From a checkpoint of a small mixture-of-experts model trained on Wikipedia: 15 layers, 10171 steps.
Below are experts of layer 2 (counted from 0) of a mixture-of-experts language model. Rows are named router (the router's row for the expert), gate (a neuron's input weights, with its number), up (a neuron's input weights, with its number), down (a neuron's output weights, with its number) and show model dimensions 0-127. Each number is 500 + 40 x the weight over its row's rms, rounded and kept within 0 to 999. Numbers have three digits each.
Before each expert's rows: "gets" lists some tokens that make up at least twice as much of what it gets as of all text; "raises" lists some tokens whose logits its average output raises strongly, later layers aside. This comes from a sample of Wikipedia text that the model never trained on. Tokens count by the router's weight.

# expert 6
gets: "-", "|", " the", " a", " -", " was"
raises: ",", "g", ".", "al", "ity,"
router:504489525590457505563567556528560479520520489461475470496526542450469449514497495497468487461536514464449527569518472427507508493569512499540496410588457498560474510518461441442475494558514488484434565563459485496550547521512523536423515497544526576469464570496499546437460464489554568467549477590562551450488467490470507485465470457523524501488446505516441491448466507482477453515505
gate0:503554547535485511463528454506584460596522460564440577566497486534532552551480467509474558451523534434480494519510524551495452507544474474543533514607471530485481497515508485529486585477551472428561543568512533483542445454455472513525538505536545517412444512505504523477486490461521533528527467534428393491522509556495516509435456526513514518493476451490448541456539491503450474495479
up0:505542522508447512457473534491591515533548414463469519519436498533532565505503480562500515455550545443488535493549497544437486572472496478489526489590531483477492496533483470445504577486485491461596447577493508555541477431488474482512517496529539488536552546536460555508504535472509473502484467462479407402506482521461502487462486565516532585474506403502502555447470511501495504543440
down0:453400448550457527439526514481467487443566513497573534468434484473484492460476497480485483516555563467442551538519482376469509520454550528460524461510473442483471563466442511489472496513477546468475520443512497560543540512555520508478473461508547568549489512511455478520439485465479495523489472466550613517427491505410453550474474494468485485495478532467466530469544472504572501502432

# expert 15
gets: " ", ".", "In", " In", "1", "2"
raises: "i", "in", "h", "j"
router:472541454502522533533436513422463531577523368392551516479441498461433522489467526496514458478533494490478554432513516480536486503485581505465496475453533485546463431526473449524445478487487449528536489477488461488512461517594514534503418491458519513516477511503510513560543523461525405444456518508521507463406505469508535428513453500480534465557478503561481443512477537496454512525495
gate0:455524511532533494397506508517464443506432417498559474423498540469494455567423565479441510474519518418448512476471485537495477498519515528535507482433422495543530479493511537481465558539535503564481488510446499479532438470542541485520434519490525500551567508582457582452518589450531504606471545522517482520515530552513473428483513511518469494510497539546502471518550516508475467482547
up0:461536481471563522394446501508446442513516412479552459546480467471519441580479532470406485531457504428484561465452464520481489485552457510532522533493441454487529492433446553493505538551549560542533501512455508544557465506505509513467451490419496520556500596529523511520534533479575525464471522519475485508476530456491572414477456483522551516516504450489540534564465470496496477490518
down0:460557576478506485411501494567512496490468479498565494523507471434450414492447507532440435488489537472460489495488468533479451490522518483527520565443515462472462560506465560492437485530524400423527519568505545483473540442494444540538522478492494509567512585468495470472530437475513540524464542490508547493442480467555472478487510518442535553499464521563552543529433532486455404496520

# expert 5
gets: " he", " He", " She", " she", " his", " H"
raises: "aly", "et", "ship"
router:490519523565441428508488505411498531530513557446469520470469504503500531433529491521441449488539481531509542540475455497524540419503498497529521569450516460524507501588466456501443568571393511512519501466528524482505502513525531444519463440469525526462521547478457559514490492496493532435580456441562543529496480430438462536504468515530499504493424462491473574574454465520483476478424
gate0:465479454522506449550482526533454468494513550489544453504529568419496532501498544477511493504430511589475560502496507498490534541503525568460475478583498494559555493513479485467514470490529539558555556464506481541518484454487479497538411523551531544548530528531435466486532541504464467429502546461419518417469498495512562454555485507503497502531513558464511477483512434427517578539374
up0:500479461490486562420511485468473472459542446491509443485511531492480467471497484410575540492553512466561558471529524477467553462498474539465424554516500511528515573485471508555455595502487533522550491507541491472548560504560532532522504587547476444430527502506483420513524543467483500551483546440466549449523498428469531437507428525514473506478462479568503534453495490500571556481422
down0:570493535525439461505473479481457536547557516537499532518464441463545474488471479536467526485477554581502482533540433543486495462507516556477520462497554433458524528445557543433450502519563564503515482464531468571504565478582476544461533476484469474499516536543397529502495440506581462508530425483491536545494479478478448473511600503499552468497520477466522456570521468567511515576513

# expert 12
gets: " and", " a", " M", " L", " but", ","
raises: "ations.", "\n\n", "ation:", "ation."
router:441411517492473442570474517429536534544510470515454624467509506535571493513534523524465486566473493502538511504496424501541543546511468490507480551475558497459480543522506506495417497504389487526485519463549486507467436502525514484483468543415506522556434486508529470541466462465485458476539529478571600567464474465422519515532537463528536529495454512458513517532459435486474505496455
gate0:483480481539522492486468553504444501503493561488486481513471547566437497494524458487499450505481542530526423552536561488535481511545464495448531443501485516496485557518538527507475503438455462503431536560504439525576509477490531412510534461537401494513464486429383502580518562531464480493470545495505503488531560468424494502509503475485450471563517494478495419543573460498574535422527
up0:462499471460496433550484525510477509476469478480495525571568525535501529550407373482428515416475485449507465555454511454495526500484431513415505491485516507472492542550532556441458509474462391507449515542526463548528550491498458486505501505464505465466493492517437551542469541465514554563426591504548532503477475515489497522520527515482449437481523500450459462548513433463507547502496
down0:425504502454542482473468544511581480428478495434510534483459503507484476574528532503493554518514461528481461402423464439466558551389503474460524540560460526489523501498457536534464522544501487515483486516494511497484443428526541491470471541496557518520461521488501471580515524537477508440497541529558480565485536468479511436503534557520551543417498596534556465521518520478470424511560